config.yaml
n_layer: 12
d_expert: 160
moe_layers: [0, 1, 2, 3, 4, 5, 6, 7, 8, 9, 10, 11]
router_score: "softmax"
balance_bias: false
init_std_router: 0.0108
norm_eps: 1e-06
lr: 0.00556
beta1: 0.95
steps: 8050
dataset: "wikipedia_en"
Below are experts of layer 3 (counted from 0) of a mixture-of-experts language model. Rows are named router (the router's row for the expert) and show model dimensions 96-143. Each number is 200 + 40 x the weight over its row's rms, rounded and kept within 0 to 999.
After each expert's rows: "comes before" lists some tokens at least twice as common just after its tokens as in all text. This comes from a sample of Wikipedia text that the model never trained on. Tokens count by the router's weight.

# expert 24
router,224,231,179,132,260,190,228,227,174,191,213,271,221,213,164,242,106,204,249,296,227,146,256,194,189,241,192,196,245,185,248,184,147,240,245,150,115,266,203,240,204,227,272,166,152,261,212,184
comes before: "-", " ", ":", " •", " UTC", " Animalia"

# expert 25
router,237,187,271,218,211,270,161,180,202,173,243,110,221,217,196,237,199,249,204,147,230,151,130,150,201,196,208,183,246,150,179,122,166,222,151,221,111,154,200,185,170,187,197,200,199,232,188,144
comes before: " |", " and", " |\n", " is", " –", "–"

# expert 39
router,160,221,205,170,206,229,236,186,194,209,226,200,215,216,175,146,197,165,130,166,198,234,187,176,177,242,275,218,209,243,191,190,274,192,153,174,189,191,206,195,93,206,153,211,223,219,200,164
comes before: "0", " |", ".", "–", "5", "7"

# expert 13
router,213,247,207,163,197,148,200,174,216,138,103,238,150,202,219,178,170,221,212,130,246,183,227,208,223,212,215,206,241,216,162,254,180,207,232,254,212,203,161,193,212,204,222,173,164,213,266,248
comes before: " the", " a", " his", " their", " its", " this"

# expert 33
router,166,211,204,155,269,124,199,194,127,208,250,212,215,254,154,93,199,234,166,174,159,172,160,181,232,237,162,205,91,191,272,185,182,229,125,231,211,246,226,190,166,209,142,210,221,200,181,147
comes before: "1", "2", "3", "4", "5", "6"

# expert 8
router,203,78,179,193,233,222,177,176,225,165,246,256,235,118,228,165,170,230,205,251,105,223,247,200,263,186,182,145,266,143,232,240,179,209,277,215,173,187,243,239,231,260,177,199,300,227,211,194
comes before: "1", "2", "3", "4", " |\n", "aged"

# expert 38
router,232,211,171,213,305,209,234,184,186,147,198,136,294,221,161,159,238,189,171,166,159,178,161,172,230,217,200,176,154,163,171,152,243,279,200,220,176,124,185,190,197,240,182,204,227,200,186,86
comes before: ",", ".", " (", ".\n\n", "\n", ";"

# expert 4
router,201,169,174,254,227,231,257,156,150,150,205,181,206,137,224,185,230,196,241,230,129,263,172,235,204,222,275,236,183,194,179,154,166,183,210,228,252,183,268,260,236,214,172,152,226,266,175,137
comes before: " |", "–", ",", ")\n", ")", "."

# expert 7
router,212,201,181,104,228,177,199,217,207,158,159,167,255,212,193,200,221,214,178,160,240,197,240,131,211,227,150,198,220,158,140,246,220,197,218,280,136,202,162,268,162,183,199,146,266,250,147,181
comes before: " of", ",", " in", " and", " (", ".\n\n"

# expert 22
router,167,192,240,171,242,247,173,152,173,181,197,122,248,212,146,225,244,144,243,177,217,260,118,209,190,219,257,144,224,165,268,251,145,233,206,128,118,128,193,180,215,195,129,218,172,217,233,250
comes before: " The", " He", " In", "0", "9", " It"

# expert 10
router,245,242,239,168,171,196,185,171,207,144,207,142,186,219,196,197,239,118,247,173,213,173,261,158,225,227,185,213,176,139,203,190,235,239,150,240,190,171,244,199,209,262,160,222,277,227,151,146
comes before: " ", "1", "2", "0", " August", " September"

# expert 5
router,246,222,249,184,232,224,269,247,183,261,181,136,238,195,168,256,217,198,185,158,244,150,241,226,174,251,220,171,279,207,174,240,159,253,206,196,181,260,171,153,179,182,210,253,223,212,149,204
comes before: " |", ":", " |\n", ";", " zone", "(s"

# expert 19
router,155,163,226,261,175,263,165,222,248,147,256,263,142,207,135,159,222,156,236,178,229,221,263,144,187,156,172,169,202,219,185,223,243,168,230,208,227,189,221,254,244,223,158,224,175,170,192,185
comes before: " and", " the", " he", " but", " which", " a"

# expert 32
router,215,161,209,262,180,246,173,311,197,216,211,286,254,143,202,250,167,156,196,283,223,155,216,139,185,191,187,128,148,261,134,169,220,186,150,224,199,199,187,200,205,256,155,228,197,155,183,200
comes before: " the", " a", " by", " in", " to", " on"

# expert 26
router,117,226,176,160,142,157,245,131,109,143,214,167,205,198,228,269,122,198,244,170,212,233,139,195,220,140,189,169,168,235,275,219,209,181,126,237,128,253,202,222,255,211,164,219,212,192,159,212
comes before: "|", " ", "==", "===", "The", "In"

# expert 17
router,202,210,224,150,234,175,268,176,233,157,243,139,250,219,198,143,140,259,141,178,185,187,147,189,193,214,172,231,222,183,142,231,202,190,252,250,198,131,138,180,210,211,171,206,250,309,190,192
comes before: ",", "\n", " States", " (", ".\n\n", "'s"

# expert 30
router,200,161,127,235,195,259,286,211,212,209,179,261,231,174,143,247,177,100,235,205,157,117,152,204,224,177,195,175,185,241,186,230,159,190,253,223,195,119,216,235,232,157,157,205,250,178,195,204
comes before: " to", " in", " the", " a", " by", " as"

# expert 3
router,275,230,204,171,192,176,161,130,227,180,232,221,265,224,186,297,186,164,103,136,193,258,232,179,266,237,135,167,174,176,255,261,162,194,185,197,216,158,136,183,218,209,155,187,171,217,177,173
comes before: " ", " —", " +", " \"", " −", " No"

# expert 15
router,215,196,198,162,189,177,229,195,232,288,119,144,165,172,185,176,218,180,223,238,190,187,159,187,229,153,217,200,181,274,284,184,279,221,209,162,258,171,196,198,247,237,141,169,186,198,216,239
comes before: " the", " a", " be", " his", " their", " its"

# expert 35
router,218,233,166,165,303,209,212,179,195,157,208,130,300,230,178,130,249,163,185,204,163,156,168,163,244,223,209,172,166,138,209,148,217,261,186,223,172,148,167,187,226,230,154,218,216,180,176,81
comes before: "0", "9", "1", "3", "8", "5"

# expert 12
router,158,249,248,145,156,231,236,219,233,139,141,198,219,192,260,168,154,189,231,147,274,261,230,164,218,201,150,223,138,211,171,172,189,139,198,130,248,161,252,182,109,234,232,241,212,200,166,97
comes before: " of", " was", " is", " to", " in", " are"

# expert 0
router,174,188,259,233,210,229,216,251,125,174,235,213,209,170,224,230,118,187,261,247,250,169,267,196,186,172,177,188,287,209,216,205,165,210,270,92,175,248,246,186,226,165,259,242,160,228,199,208
comes before: "-", ":", "|", "=", "\n", " •"

# expert 16
router,212,237,176,173,302,204,219,176,188,168,216,124,302,237,181,143,243,153,186,210,168,156,158,167,242,226,201,175,166,135,198,150,218,255,199,224,177,159,164,192,226,224,158,213,215,185,173,92
comes before: "9", "0", "1", "|", "8", "2"